From a checkpoint of a small mixture-of-experts model trained on Wikipedia: 4828 steps.
Below are experts of layer 9 (counted from 0) of a mixture-of-experts language model. Rows are named router (the router's row for the expert), gate (a neuron's input weights, with its number), up (a neuron's input weights, with its number), down (a neuron's output weights, with its number) and show model dimensions 0-223. Each number is 500 + 25 x the weight over its row's rms, rounded and kept within 0 to 999. Numbers have three digits each.
Before each expert's rows: a language model's description of what the expert responds to. This comes from a sample of Wikipedia text that the model never trained on.

# expert 36
Middle or final pieces of rare words and names, such as the ad of Upload, il of Trail, al of Admiral, l of Dálaigh.
router:467521504452481515495486504495460503560517527519495542485519548468468490492480483484540498488505486492543500489454509507476510516544509513492514465445489495513511464504482488511495472478467504520537525507493468484503474472491523472492484488557521490501460503510537533488502503510475514497524522490542510455542459458469521477495538466526487485533469506538493518497482457496517543510516522527455477520549465523479530487527500520553473519515487524472481537487500480471511520520536518491548525487481490472519502522528531444507542485522505457500536528499512472495540484467480493502498486465517549521521480451529490500482461477514516457526525530485509488510516497524488468497479
gate0:481499525471498516531477471523516480484526511471527519515475496466474537475526488531513484501526467498467495482454508493545529545521502493478546489470509526534514486516503507500511458532488476505472483482509546545539479521529531467518520486498515424525486514500515489505462465494485492507487505462512487469509569535487512504478498530538507486466488450514483494529477506538456532534478482454493488466507481493495461529493504461554511499535514500470498489469470513514444487517546514522521520495481509481463483538556477480514532520506490505466470518518528493531505511518491473506488477508516546536470492514486503473514506527520471475488536515491517533491549539510512480517538
up0:479518483483486490490502505474510462486474503488481453471471546525461466457515486466511505450531471503515492499488484504436449479511487534520507524525476480483494529487515517475518493501494530499531487513501478504502442491495485563502478461505512532450474541511530554499502536469507485495465503508516472483530514481529528488505462529505496498504514523570522484476448540494512470492549454495475479499520545513472502499485491502518504499523530514516551497448489484474499483496523498509471535497506474513508503483489547533443502488446508490530460478457550502526531530508488480511531510493474485494492489489538543503491480486510483491519504485496501478542482478527537534530486
down0:504517505466479494442489489506499513475547536493529489499531478491515508579502489504485524542509462522512517516460496450541511465511506508492494476517501526495480509489500502485515472471443513522462478455509542528452502487509474526454507500547513488513482453467459480526484474533460528489507510484468476496493495552477515483500500491476509492486476464448475455543542505500539516499502485500513516482515490473499508511486511529480531538505501493521469459486460491517497478547503538482512545520470499500441476531496523494476532504532505487510495514511486476516472522505488504534469494516497515471508501494450511513500501499534477506531480486530572489569515478508463502506481
gate1:465478445518510507533500496490500457484516474531500526529498485506514488495500472501507517513504491497511465528502495533493480489537485506504472492464484498495507456491466507485498556494494535483511493489511520476503536472504504493530524479473482491498497499476498493484517493502494535514517508490552518525492493482543504481494460491509493526536466522468486468489533478456510524504463507474511526529527517455456574480492503528505489493508517493480529499471560520460516532475464502556539500517474458542525497449509490519473504493541483504512526475478492501483528485521464462504546525461516443461528504537492418506518501491522467473496530525470538488538556484510540523502516
up1:505514521463503493487509516497495493521477503457528502513471540517477482499503537499521529465525507504523537477483482477490460500515515493544510535489520482536530515521471476504522512502500535521462520530463484500491529508476461499486513485474504497496516523554520495527470524524496468508518576492493488528465508483523490484500537490547505527517530522447511459497500547473557469549503466494484502541503465495492463506516487540515459515492474476467473516498456530507493553534537470499510471483525492496509475499463459483510506493534468467494479511517487500500521481475512504439478532526447505524482504477480471492496473494470440518507502504552463512495472460503487539478540
down1:511528478504498498505491494478536542502506524494506488501516488536517457461496512510496485498479505494526498522501508487504496529500515473503520505491490481489508458511483443531499526485530465523517497540494504533511484492492441517500496470480506513528505498516527520507497539534531503555490511490556491515491524443477475479541514543488486466471478514476498475521480559525495461447484465492490446503470476497502550500504482510506433504492454482482507502505518496528499500478456496485517478497522464531470460515471452505464480418475481504450520498485478530470493467533482495500477529515478500538487522529530556478468503539486507497510480521508537513453507476526515489551530
gate2:471505498500482499498505497488533495519526510469499515551456507509460445497492510469482524535532478489499504505508491468545489527478484488463514512469497492533433478455522546459529530513506469517477491479489460512519520496519511535490535551489531541519508509461478526513491494509511473508527505545488501490490475538473524505537507545483500462560516515490531493487516470516519500484497492474468514467511465467456444511526536481490529486483491555512511534507490534491506526460545519480487522515522495471560511511497496531481515538524511512511524478505486471457486481478543530523496504531493481485508527489499503486522535536478478491446503459518454483515482532528518515516532
up2:521497491506526451498498478511446471500487488457488527496495533554521551493512499511502536501496493469531507467528483496542461503490510517518510479536471485446512485489471496494506546533475478499476486475501546485469505513514509521526525464471488495498516474495501467552473493478502478501468489495489520452498442527507507474472511527504508499472507484516497533513510495459526489531533495465536506505439536497525481485482534502488484506512492519523480470537467523470498476482459498515462482461511499505489486496462452529537508504492532511569508492486501449525534536475491499522517481503478509506529508527462451477490471529455495515528545516548494506500516527515511545487562
down2:495504511532511502514501492536510509471492521490522500488461480510485492481524515489556492474522534511490533515492525506514502542459510532529528479519519524505500506515508526470521509496523487485527450462519536537495503538520567514472546517514497504502514485503533526524509493486481515465495503502480524495458502504464514486478514515520492525525511501491559442436480513476509524536508520453464526519485497522454495523486538482480508479483486526506529517499516494523463506486491512469464516497489463525534525467485489537494522444482479494480507513518502492504427480502482501500489537524497508535495509509470450523494508514575490534513517533489508472500439536500504560462441
gate3:499497474503521474491531469534524482483525506508500536510504564513450502496506527526538485475474524499470521524509497504512458512494527499515493469548480514494493474517488526551492511505501498479517535527487457508528497504565508481493525506490483513497460485512500520524506518488490507496487532471461492493518495473506560531487472486501486498502526511509529468536530527509571540490562528477495530505491486496439498515479510520540469515501475508541468472480537530472519502492486485484507453490475514511528518492524474484487515500506518472502485498484448425503529485511438498458511526509488533452504531544515481515542480490482472524501483470513491528550507502544506527537531
up3:489529507554508493489540488515491472481488482514496485448507508502483522510480503480495482473488564512509486508511494502519528531490520476516484461507491490475518521521514487504482497497494510502501496521529520517456468521552505525545524484515451531499464519457502517495504478516484485504472485507536471506515495507486529493523457518515494512488512539466518501523439536478558507489515489452493500523537475499449546496520495489538500472527511462450458510505513513501456457478485498475535492504497526494493535484506511513536472506467476467511454510509466476467544477510458505490587524540543524518521521515461477463525495486509494509490512494501544527478516523515535568532501
down3:491455495498455501490476487530515511487544483468490481482508480516502466496498489520505482482508525516464520457501461463508536499488538484531453515536537466489530531534504510500510490497499502528519481523515506470507495499517507466490541556525486516480479489540507474481442507559470500461536517521471446529500492516529515501532469488518513489492486527517479454508507489518484545498531509499478507498520513519489471495549547543519476541494491451481521520462517534473473542507513495491455502559478542492498527524503495470518524448561499511455471509495468483506496488505517532483521499494522483465502540521548484502496487521509546468467478483494534484498545525518506505519514
gate4:470489468515483491532492512518532506483449495509512507512496518504475506532491459520546524508440481459457509511498456498487480509474495534536468524448507482508496525517496529496507449529541543532485505475561490521495498485492583487504507533546492477503493464479564493532492504545511477473535499476525491514482531475477492499465469517530488502475475525547497505474508495481498513525460500524481489499527537459484506487521518514479489509521513502493481506489515505522486513513523492500526494497484472461481482506523482481509510518532529492545516511516437499500520509462474529515527539536444479524469509507554495453503496480507497474517500522485506520518460537479446519481536
up4:478519512503508499458530469529541467508465486508478485502486472514521530574526463513524525502477498509471521527460496506502531508479523468499485509496523476500463483493493482517469512524548515502497569517509516521481479513523525509483474545511527524515479499471526499500445466454515472474526495531474470509496524513541479506526488482508459467482513548482538486491510512500479542501517492526464540553511499505453514482462519499468458475497478503527479523524487549523540495466534457468506473493520480471531496518504513499507559427477519480526510490513476482524479534545529464480488505511488476462526512512505504494493509513509495539473510457520497524456520511500486487504483
down4:451497520502496468468503494495515527480490469493555461493500489507524467499469510498518491486498506486504493485538412465495458518502512465492488520491498446489524468513497507498480497486480524534477493481499514510497492495520495508524477507460506512477504480520473500438519532517496484501525490498494531529472495464479487486499512491546502535500490568527541506454489531494489543552437488453476483504507529502529531522517524497531479513492491517505452489449518519473503529543505513505496495491530502476507533507488501475533481497477507523494507577473504483506501469495511452490530490493485501495483558499510501520502541528438513502508516515508509529448471536476520426482511
gate5:482496485471505505524499475489509501503516485505500491465529515494477527532480527508554501456503500473497491520535519519520500499478540529503485530466454502507518500509488488520491488472528499520480508539462530543543506525491530548482527485479491505472468531452500495479522498480490504513496491519540546545528488510501560471552474541486464526507507501494448514508446463479493506493482484512476442493487495546510494517497517501456457480488486489508531550469474526511485491478485487498503517498464481520465484470491524466464487497529502486524499513468497470501496502498502454512499509502443515483473493532514427536499507557548495509471513502518556529533461487459480529493459
up5:504499456486488464490524532467551470500511517562487507517436492452535489527541486502464484462506533528473499527525484511521492502480480494515527482465506468538498517490482515508498503514543477482483520461502511489457479505494501505477427467500493480482559506506544522453457534498499511554519485504479561525462500509476494474529517475504470494529508499445491497524496466492482490492446566527540462465512548496503517485475499498507498518493509531482492488492518483511515507472476511534498510512481470474524488523512491527523506471497496473490458520492494465454462494517528460500487443484501492542513523551514509492490531520507490498515514496480492493473515538485490527509483
down5:502481510465555438460458500469496498523466502476508474515510498491477510502485535477483475500490501462480481496484539479454507500530489483495508493512506484510486485517487481508554494535477513477505510452514533466457505490455540487478523447481484514496503486502509466472501500464566468509521548464533486509451484521496483545517494499507521540495487503528518501526492493501475524509556475487478521533511515543455527477512481541492547434499490532484468497482498487500501501492485527485479487467464544514514553516475478494521495467498540489471478468496517505513519512501447502533480510509500450535494498512481519519521548520487482552553453491489483486509519488523495516484516
gate6:454482487472516520506498485498502529496510502501506503496497482529512494555523562503543536472464482504502515591496476486485563512475515501466498510464531493546511508501521491511531504528480527491502476503533508481538494497543453459511545491505444544523475517472510486490502473540478512535526511516475462477451530462520477526509508513531516480515508487493497460555556490489477489480506490492508506525499506515469509505490488487481487498511507431538499496517540509504539456470520521509488545506488463500479500505510558478498462469522492506495501439501488496519490469509506501487452541500523513525505515496487456497474503489507536506513475484472471532504483455459489500503522
up6:509524493501489528530529530512506469498526479496477486515474468478475504430490518520515494580464514515487574493496483470523523527447468502512517468481470480514488497518452491497535472489550472456472531502442528480533525488543536514480491523514511481561498478468510534532487507503469479473511499499535519522515485491467480469492549482494543512477479489499469486487474527516512489482493480499520495517483479499510490508541476516491475478529520468537476518527511478502517525485500507528505524499513502490499531552460502537530550526527524481518519471511486499502485530498511504536489484518489512512499517459484517504473458515513527512520515504508476485448501560505542454530512
down6:483501514489502496469505504506484499515494480472507493516516465494480540489477515498521491515510514482490467525475468502467477554525475463517472507489506493469452517503500494483522496487533447487526522487480457509531516551530503521473463496480503501527503512511463483524474498493501557448554482480506517492521493479505497534499545470511489505487495519499486531455474520493497473473527549468509494462511504457512540496505529490455557461539483476503497521491531536544524454480480506502508493498490500491474529502522514497531500497498498495507504513457526533475535496536490527529509464499486474479523480502543474519482493513460564527548497507456446445507476460463549540523538
gate7:515534485487489508497517509483480490500531493497515495504471497485475488515500505531514498482490527512524523530518489429540490450505437477496498516455534500544525475556513458488527503501505454504492520493506470515502506508490476545501472534476534478500532498483468524478478488501495535489473542482482493507493551522443465556476512505499506478475470485470501476486447498510524500525469471554507546546532501476444501494485507515500514495501532508487524517464490524562512466516488490530452548522480511501510501482509481493470511509527513503498523518490551530498530493517459471560480547492513502497491515487480500515478500473477530527468502467523535500477475441473483494469513
up7:471504508452514527548486490485528525571467508523473506509502512502519488496501490547523498498463474532512478510496509508466490493513482498512495500495456494540491544500516485494576479445488550446488506519483502516508511498491467503547531503516528523497505493531507527533502527484463464482510524472481473525498534457495497486539506499467492539470541536496513470483484498476516482483521515476454489510497508508552528512514530481519525527491492533527492523542515478493457499452505472487528486541526496488484483475488494508469465483476470460503524515522513499531478428483509519500506507545452501493454488476467523533542505524527545488452468512496486492502467528494493510503474
down7:496527501469489496535532503458502503476507500460480469524503504505480474506494518496529497468511447506506482475493491480475482480488515534505447475496527484460481560530503485480488483486465458489475546517459485517530514469497535489497506493504459498512526499503491454473507461481518470441546516481469501474541486515527450496477458498485552512494486506505508531448496504515516494497514518471500491506514512508516490498462523488518479489508497508492478513511534493535503480457493504513510471459508490512463491513456515456459472587482476530524442530499505511476521521500536509536509497488540534503476489482496475510495477486513522487536487495492434544544514504472532551492457
gate8:476473466478499471500476485498507488495503507491498522479525496559460453534457515512543502494475517542500506566488530476491511518502470474464479511484506492475474483484492516522509472417518516512531521492452525494478461528549495490506460520519514517497436460549513524536492488480473538522506495494515494495495519505521478500490500501461509482499477516477504494507500498514485533484520522479479479527455503519530495503490519529507500561474535508513605491476523501504486487497488475487543521532514474486475454484474469500515469482526525501489491493518539535474538528504469554464510499503476466511504489497484489494451513475492542552494466493486494477487498488512509505526515
up8:497547529455471489514516538479547511496469521509484510475497505471471459521565483515521550500472478558479551509484504516431525512481467479494472516490523497505474509525482511508556474519503451494517539489498499501513513495503491484463500474502492562539494462491494493504495500493508478527498494525471502501426522526519521523470503483483474524476526499481469531509522441505487453500493523501519524484531494520470515476463492475492468477521483487531488531476501519508498525487512497490469510502517453469506443484448507487492530499548529502515476530494479485501464501493470504507465483454464491515482452499497480515453497524466486536489486463505519485538528532470512508502486
down8:460503503493506468467509512539498465477456506496457440517457508498511526484510524542499499519482499474489454557482506500533440491482512455500489467488487496502524480515459492489439465549521515519507503480569500530490477496518463501503504480476475461541536491476514501513476511472489498488530518508494493523493475452504528496480507516507493484474503502520476494514535509495526514499452451507492517457522524506471539522481501451511491455496489501511503504511545483488466485551477515477480464456531495542475475493524523499493492492467496504524524525485478502496490511455494504504540485471495516493484507476456508564503474499508521522518535525525513477476499579447499511508508
gate9:519512496519494478525526522498501481533480506513476546486499487513498515508459457475541525542500470511494512458525530500477508520480487490515445493496514498537465501484526575556488488479497437476476478510459499554547517458501492497502505446484511482523478484509503499507536485504545478459494517471475551484498456527489538546525524506494514490481491467444478497523514511487477488508510496472555509495518544474502512475531461494497487468487553501512510500514478468563514521525522473521513487460528519480529535499487508491485494517506529515524540508512506459486470499501504524510536501462512498473480501484517479483513481450517547497509455457502448521504506504519508518487493
up9:494520493542514514503528502508541520554464502503483502512486486469495513558511504468489494470518492502496470523524482481478521538502497503482512489563511495491507490492523537534482457480507496487483483492513481466470509470489474461529480480481511480477497563514512485473522477527505524504520527492553530454522512524507493482489564470512526504529455540540526500514532486527464525552558452470513508486490485519487460500512515506501507480466508526456487477532495526467490481476468501478518495467491476515470489521558526544491508516490533508499473491513511506449480485526534520492473479493473520516518549536461506544516470483523467507519478505464512459505479522465462476527485
down9:511509533478482542512512497482509511513517514505462506496508516477518493509471468538526546504488492474420492508495501481493505503503521512542522496471484465481524508526543481533509470523493523514458466518484481517453487511522501514487520482483507449488441511506500492522435513475497519476509527465496491490506489505472535490469495493500515509476532475466473510476488493498507479509507478535534513483537518504478526523466514485506487458488534471496467560487505452506495503472504481458505511464482509461493494482523484515507495475473485471479512488490504487546527422536590499493491465511538487488535471503464546488512499482527520516467535507481491523498454498475477498506577
gate10:494510466484498477486541528483472510525489494530479520494512501524450462487486514477492490523486479487518493476484489473503540509529487540512527492497520451506497513463522522486524469504501474509502504509474519503494493550542490525500536506452517484560464480497453521478517523482507491491489479495507500507528507559494495523514514496546525547480484472541512546516478498487517514546456487485509465553471537511547498498467478515531502502532467500545460544547514543469524476530491527454500500495518454525490521511454486516539514488495463504494500495524483480513523505489535502510434532494492496437508506513531534522444513476495456526485497495512496466491495476490515469544501
up10:483538492492483455486530490507509499493483483480486531519504481485523506508497509484511460514516480535502481577493514494465463517495485500476459495496523469500533502496496500503453514508500525541481503494534505510476499458498502492462496505485518470474495483484539515544522539534511536542489501493502518572476518520488522472484492518513556516532479507511468450509483472476469541479481474503485491528463555530565527461504526512483541517469484496478508498525476504500498535548554474481498494504496483479474464460524457506538508520533502508485530447550522473498484486510445493518507470458468523496520486480510511476479504498509469509495434512465524477491527476496517512531487
down10:554444498461468494524499522520458488531522502543504489509485529471520479526531477493483513541493545495516491498491502515528510485457468467540494519487466518529501479514494502511496530480409538503528499493476512532542513498512513478528492498443475529485503547499460483501472460425525484485502469508488472479515512488482467508511530451503471520453531499488495530454486493504551472495497503503476480464515483484493547492496462505472504479498524514470500465535499486506509494503436507453533439516507480518522472480512496498467513501506491493538499538474511511510560534492531527485526519495505496500459479495494490485505506502451533516527512496492533520517495481521506491502511
gate11:463487510466516516439505488484513512501538519581501493508501530518509483493514537512497496505485510528493492524514527498502488500486471508490519521513496499483456476460454504486492514445465496524529486536513472484532466504504453505459474537487481513473487502503505512473511532508468484478526531451490477561505541478486513499468541538489471539538476556478497517532510448506531484480502538488488535519478503499518490532510507451503530507537505444468537484485517500496528523500500509491486462468499526528497459507533521485515502479500500512512484497479529516541479507510503460523487506500503524522465525494492499573499491483484528486511425509569529524513485492505473484525523
up11:470496516441529468489523499482502460539458495507513480507501478475505474495494535516490501495485438461519474509534460508529469497510556474474540524499480521475497534491533471497486466505513492487524476495500518494518521507511523438524556482493531483511464467487478490528451498494499515470481485488523471491525519502497498456482507543494508518538477502479541513495527493510560545541539501553557480474472492499542488509489499534519507486447516500489499560515517538516510472523513476474481495488523483495516459522524523502509483514478453503529486524535533480539519474478488520468503521519459466517464509505502506501521511487497503517477497483505539472459519507532546463520519
down11:480493500504488524500464477525466515485521499501483560437531457512517513509504477500457511479504494498495475513529506479485485495489543518512493488487465545534529518486526497464484519483515516516495486499469493516483510470511518536464502519511500470482538499528494526492517533482497492490399495515468502510504535511498452528472505503499514515498520456511543493516474462492469498496479523452481509492500492512495527513497480553479443447506515504509509499518473506523470504491463501491503488526505534534505500496459491502536505521508502496485453525429499462486507523516494513495508452557531472472506483503486508511485510451553480468489518525489545547505527513543533487452558
gate12:487514460463464508467476498564444521540519491518508479501480495510478536508493502493478466532524520512528455491551484544491510520514524510453526489461468489520477441497532480528474473513484549521511475523500505536504536486474424511461489515484512500485486511493531499504475472489522542526435513490479465560512472526460506487545504535504482478515499507507495513539517485502498518484496556457510519519517496494497563479539521506480498508528478482509542521454505503516497506532505463523522486512500481502488516489523502494552510476521502481460525492518505497475544512478506515535454525462478476510504523477533507477459473476508514506519489492474511523502521521502527495496507
up12:514561495482510473538531496524485472466498486505488507529500524485490464404515492461486560494517480507488461506502522498535535495460513460477456498492486486534469498451509495498493485475507488502554510543518506478511550499504491489485495496517504463511500505518536527470502478541508500527521509473484487488459519520535446486510515526532514511491437466538481528502500479534470506506493524467518513537494487492478520545491541504505536497515473461497503496488525477498495530520544525475538565493484524463491577544502458473525527505494510505493504490477475479490499539496533481488472498500484492537531515457487469499485511500509481495523473540474526491498528507501503514510503
down12:506534472507521476535521498479528494530488510496512511519517518493512511525467531533464514480431521499496521530524522452476519480509466459468500456501495560497499543471464514499491535520453481517512520494525488481502451515469525475538494502500494494488483509525503493523514447504552477558511528489493539464513531505487524488483542497518487436535528503437493487515504508492512487511512525504494469516490488486486476553516502520489569486495525502522455529528466525541500461509487534485496443488489458502467497492498504498525512512525507520516507508499499488535496472511497489510490532515500491491480494465441517497520494488507530474547463495478476491444503469499457539472516
gate13:431528478463512502490528511503514522495494505511492512537476502545536514486483453525496481533506480507482436497495499559499536526485516506503550494469489495534516437472505515572482507473491538526474484491510500494492505498504445480533474506536485475529498481474522478507505501499469498500507492513492539517499496567506515491509518473560509506539503473520494533522458485504464529524455542491490481531470521503542511439450491520538515489473494489525517494496479516515531492527516475473534514509484460507452494488510488448521493501515512527481480477526502449529520466522474516499489536479487470510487501486449519504449502464496494495506500510474482520545509502489526514500472
up13:495511499475480492526469487520488533512491487541480528513507520520512510533512539520526491469481537478484526524520516544486488499475530459508509496502515508478490488561511482508566502458518527475506504490475511530476477453482478541571497471498512569496496524516494475530489490485524498476519531453517500507523503510470483536492494511539490487480529513489486464486457527491520515507479503511503504485523510535466508509494525511523509525515477554496503506486537545543536528520515516496513470500525447507495467474462510500466530509476506497500519527524502486477480463524496537451484493518478548536513456493454442544508514528543517515517490504477468543509527468504564511501507
down13:491516459480517501469483509467505449491528506463481525517489523521496477507515482511503495500534500550457495507523528505461515526474530526484531508522497514487533493450469531487461526534505526550496512524504515485488481537513444496512492489481451488495540493463526474531503514536544508573515537493529476478522457510462512481516546516509529518488507496527527525505515521530492532546521537526479504538489480498551481506552502528480505505458486505486550504488489505516525490495498464459520471512498514494502492493554498502545475459495549505526510474498529496483495472497511521507451514485501441499479523520490522468464477457485489503460517516494494507477497491560499517531520
gate14:466453495478477486473475450506490569452519534498499494513575486499490451460484467482493447497483509503461494549533512516509515490517500473512521477531509512544516480511513470524462519461487523508510463488491490506513536462474486493523518512509489498456457476492506497546506498531447494493500488505468502511456550442516466518478474534490483517483505481457476485472495502505501510458466496519493456484483478494478528449502531512494447510502480487510527497463502476491469505518510499513509522516537498506500547472519517556501494475501495489461508474527508473493496515493480504490494483446484487471499500506529490530492449462536509461489487483496452508526530518478468487517472
up14:492531515505463438508485470465513474478485509495510489542546508522481461508460513478514522505527539504516487528490518486518485474516508472545502527538478537515467535540503540476494515505535490476464495524448523531474488492526515497537547471479522483491493483541512488516462549508476450478526511530492486505486538523489454506511480527493456508500550483459501503474554509477510533519465481477500488491533498492480498508475488485500476485516500505567503496468502545516524494493457533504519475483531467483482533457478494512471495519530516443451474499495480482515501529503509505528498483501506501484473516493515478520531476515557514456482509528471507504531460530519450518519502
down14:525439510513461514499491506486485513495508465486477517506539507476513519518515478501494473512491481511465513490482499496489509512488472521516494450486494494494530481501464494508482535476536471501463511462519481467540551453507512487488488504521500464519530467511534484493532493543445498518496503469458511458522487501510520496521477507478509527460505461520539514520500494486465501474469465482495504516464497547485478487496524564505469516555463454483522479496490498496506532520522503501538541507510500546485537505484525463467495430503512491476483537512531489480458484536499553512496489440550487532493480489544486506549515529525465481494482485459515490466543491491537503518515
gate15:511442496500497494493473527510463493530468490524475501505491551479497517477520456471493509490551460500474501501485494496523517458479431481468477529500533529498493537458467481469515513532570508530523517531473524440511510472489505516531519529514522489488492522496469504472520500528495504493497524503445519478499506440523462505521463520469496519495477528516467468504460502486442491514513465538489499523487472486514469509485535503478499517485507524492484546535497528491457491461509464463436528506481505478479497521511473475522490466532484537520443460503568523534513496505485524508486497500541477462522477511519494490510492510502494503479514534506494491478511513485492475481488
up15:466427461489465484514502516507504506473525520499522514471516538515459484490506491485509507488535509527552510534516524512512540525479521457470508511529522527477504532541451480463482460516483522493487569483477481495518492493494518480507473491474468500521453506546543515543484526484500500517494447492456482458489516489523463494479482497505509504512516539523461476519497491544437489449521476533458485514506465499478507462509528508500473514522465493514504460448473510492492500494513487504503515487489471502487466533482507514473520511504476477483484482518510487487545522537500486456509487505489460483530552477503509505496487496508464492438498495498446461485518477529513520515462
down15:489501539517470512453498480496419514477505502518512506495522512504494519476492543494510523511502446520456481517457485470485505528469473453476482488527528539494495539459473456491517501498532495510509542506501467451532487522481498474517495505514527501527485541476538502505478504505480477508527497519483525481504476509523524490516508436494512464494428488522488492537492454505460514507525473519510501475530475480474535483482532509503487504537472482516542498550519495512510496527489470513479521479529553462507542509476485467501461510530526481520470512474483492472471461489530522496440522523487499471535492499510503518503542534510448495485474511520547496463470474509503478531488
gate16:491468525489490502506494504518475506522492509445517522524502489463523501471535510495514508483512490449473490524485539457521487439560463485462520501477507512523520535454502549503505513454513499489501511490511501471520457487473516468469477473474493533508530530505493512468484447506516475490532529499499483491499489541529490493503467497519527493504526460471507499507519511484485515529485448448475546493478475492509511529501524486477493511487557489526482514521515515518492457505530485509507509423553500501508539478481451478469514509502521476486505487497454486473539490505499497500457484493513519502457461500458521468511488459472516505480465522440512550522502481481457487485541
up16:460516497488497527489501519496499528552536515482484496524477517479490512504512514482472501573501564511458548516522497502492534466503489505525445502521524508479454499492464495492450534492506466477513512485500500497520485488507548547504550501486531498529501507471524509533485470486521428530524464490481515480476507516480484493469511492477511465501512526528463473515492488509445516471462523483473544508473535470488501478487518464497522480532545511481529524542500524473511470530488505488459523494498529488471600479473491520526496504514473494495502519532490511508482503461501514499502510494503472536451495493479516494483539516464448491498501555508487491491529512480494494489477
down16:485459533487507523513490508493467527457518489519521506477496486549497507466470524558484494480485476445545491499487467542514470487536475510477520502497499479472490485492473493492475544505490522465539518493475540517513458464494459500494485537482543484504535461487469463521539488507521453492460465566535448479525495482479489485510488547509490508525480538495535496545533473495548507532525523485498506478480495503509501486469508481486476509483533498470544529484492522491462541483479515529476496502483495494485494502511487488454480482491476482527520500503491526488523483432467556514506501517451543483477500471512538512553476505488503488483474507506523519479486528531477507510475
gate17:468467449471535474482500550531470496505476473497535499536485512480548552499553529493491514520499503498499512521490539498488527508532491503464498488554509502520508502457499524547466511497513474521486467524541512483504530502524481467500482497490489520498487451481529503504535463532478524502475539521510505486521503519521505513488528521519544496509478511481516548527492495491505507503501490551462466481489494506520523521479481509511455474487487509496478478468460553526480462534497484508502498467455545516494510494482508462506467455494489544533478545505511427483481500516503503498503489478560469517497493501500507530512443464495528493485481513480468530504564507501454470495460
up17:474514504456519506487524544501508487490499494494510464484508531520512537471536465460478508519484458495514497506507524475487546457509515499471488502535506535507498486464494510503480499468485495490518500551536493523514522513463478535518490476470463522482501506519529497535497452495463564483534476517521516545488513500524474534504501539519504524492486471513498494464526481466497521515472461473486510524575485518474515544514484500445516493506487516549524470489463526462490480474537545523523542505492491484473514464474513492538538432488503501510530494509515531506541464485506510488488477506530526496487495493526433528506505504519501488496498506505485464523480431503452506540486
down17:454499504514489457528447494522541463458494489528520530472514533521488526511528514550548529477469524481491471524493505490510539455544501514484536430474491483478492514473485515526480492486507515480501547486500510492492506553516533485505531483514523497527527505491492496512496505483485484521500492488462463468547543487539478489549486526501500480516498506493530497506506473429482532503486502525458493525482427511501496470539534502575522549489529506490532520467477514482496507490533486473519483501486487509482480504493500522450538479506484501493531506498489517528473503521503517512508514478507473495505494484460509559495484493509482544491483537523522448498542459493500520473491
gate18:489471480483492441523480513502523538501482490487537522523497518500530530516534501501527489505489528493497481502501519505504561512540485448501517491514520497475492492486523511501507490507436482505479462506504483479534567486505518503520527464507492486479475517538490504508536528490533494489536474534487499491479468436509455498466484496537533470495488508481468495536515492521486529475495483424508502532492523517499544508504542465490509523466456472511481497531498470482514481500526498527504488495482524479486493453506476500473506531488499495509511542516494510485544537459526451507513488491532504476490501490443489467494476436506514498447456529479531519501554504432487502504461
up18:511497538505504481496471462482507524536498524539508500472495541482501519485461583484517477476451475511493528496487478519464470444438501520483491506542498485510499477497472524467538484497521535473516449523458488510516472522513486513548492521526536549497499533475525489529523533532521496523523544529511480505513511464474483504511484536518534455496500527449496512493512505528497458494510492497506497499496466479491499462503495495496499460477559478503550555499548479514510526488516479500515450460515504539508464492483502519489479534469478481500495517476473510476513486499494473510495470496456510484507479518513484484522480468540456506513511546489488513503450541493504483515541
down18:455517525478457563478507515482510505482520520494508517520501447506498486504539458486479448509502508559499477488484518513489476512554482523521473500505498488495469496490530478467494527497538528481513478411523512519485494468486440509555504501486512498531485481503481482486478481524504468493486481500519494518497479464508495529450508511513515520453481492528490462538516500503535458508519492490487486519497543512535506547475486508483482489513479492486487503525500452486478526469527519541493497519498471496484478548494508518479469485488478545525538503482455506499490474526547528446498525549535487517487532479504520468510499526477467500452519571506465481499506487500505544507499
gate19:467528457478541527458504527520504506541484545493505472491465489534492480506527520511477483433511539527504469518480499532487527507500489512500505420480549516508489488518527547504507493544486525495502506498488502502477502474481492477514509498513460456510510497538492514504493537506490548506467488510505466501520481496517545500507521531519482548534525471441476535516516524499500500504470530506481474513500512559481509531502475473514456486472486496496525479511523496527492423510509512486496505512519491516455488499466475505489507451494477457489483507496516509484513553526530504500483529501520481495526498489503512547437557503465473502516527500466560473503478489474498512448484
up19:491515527527465471526483524521555527506467525489463492459494501478496538514474484545496479486498532480480495448541457523519457483481523480530486525482486491468479519518521497484493508475475454470527493483441481515501502482525530495487503536470539532467512519487465477479499505495500437539490493518471491481507493512505484481483487500421450475535493478473494500500523505500549468457502477511518504499457533525520485464452496506506518492524498453510500496507501527492478465484489533496541518509513499479504478490483487500465481525530499499530479530454489486511508511487529463499497453555479493467486490505478488515507552484563469501548510490537515537473511460485500492520488
down19:479509512440472520480484523505533503512539476518485492497526533508494484476539503523493521504554483515543529499475495522519512506539484496539478505547530531499528504527497469512479475523497505530509485498485537499490497508499498492537488475551517516517514503506491534486521439536516489509515494494479489514455553440496509501471485480485477522455482504534486518528472484542460493475524505527528477512517508529506521522502508462468500501480503503520522477519515464545547532505516465500511496444477508470523513503501499440480503519533513525528516476440506495450512500466542500474467477510494532553531506470478487535506506476512473487475467494528518473552494503527500465485431
gate20:515499477466501514509480529526473493524499514506498553497499516480534504502452523494538507488515518506515531461540485478461503533485462501546533459522514525469542520511510465515528511524475500482499532502518472446506484514471517546502507492524469498488523504497470464521514490483459518490474545429488501482509513489509501519495557505470531482486465525504478469480454477469486488523540484535481526504487484490474501501513508543473468506508498548529484545520438488516480482463508494511488520539524504483513544503503547490531477496468506490484516507496506516524470488473474499526481539516482534521474462450460497508436507475477487515487489463480495501536509453490449514474466
up20:511525503487491461485520479496500518498511465493521434464472499506529519531543480527490466477494504503500538468526499497468466478491454494522509479495497477512474467485514522496491531516496521505506509466492550499513511484508491492517528520499500502498468465486520490431491514472531504500488481503498561497517457473480485505494484452516558558495485508498553484492505529423485510486482531503503477525513499468478490540515518532481464505458471448469551471499498449493536529458473448495481493487474480507508467490473536548469521537464524524530493524513499519495519497531455500492489482520493497523532454512534493493500479484471506534496506484516500465508496545522496461485530
down20:492482499516456468500487502511520501542499490543505520478490511530521483524486494549484520514480487463503504486486498479517505507506494468471529524508483530490489540506518515540526481495521506459457561475486484541539455467512523490504506555539491479530487561570498515483483499539529471509447512508530473541501546487542515507484477496529479472503471503528479517494504491498513477465487496524493494511478486433509467460481470516525456484494475510490487498512506477489520507478496458517507480486497491495528526549485503539493490523552499473470499467524478509537458491483476499496486476484503518523491509477485490519511493449504456456458476506535537580508515472497479507527517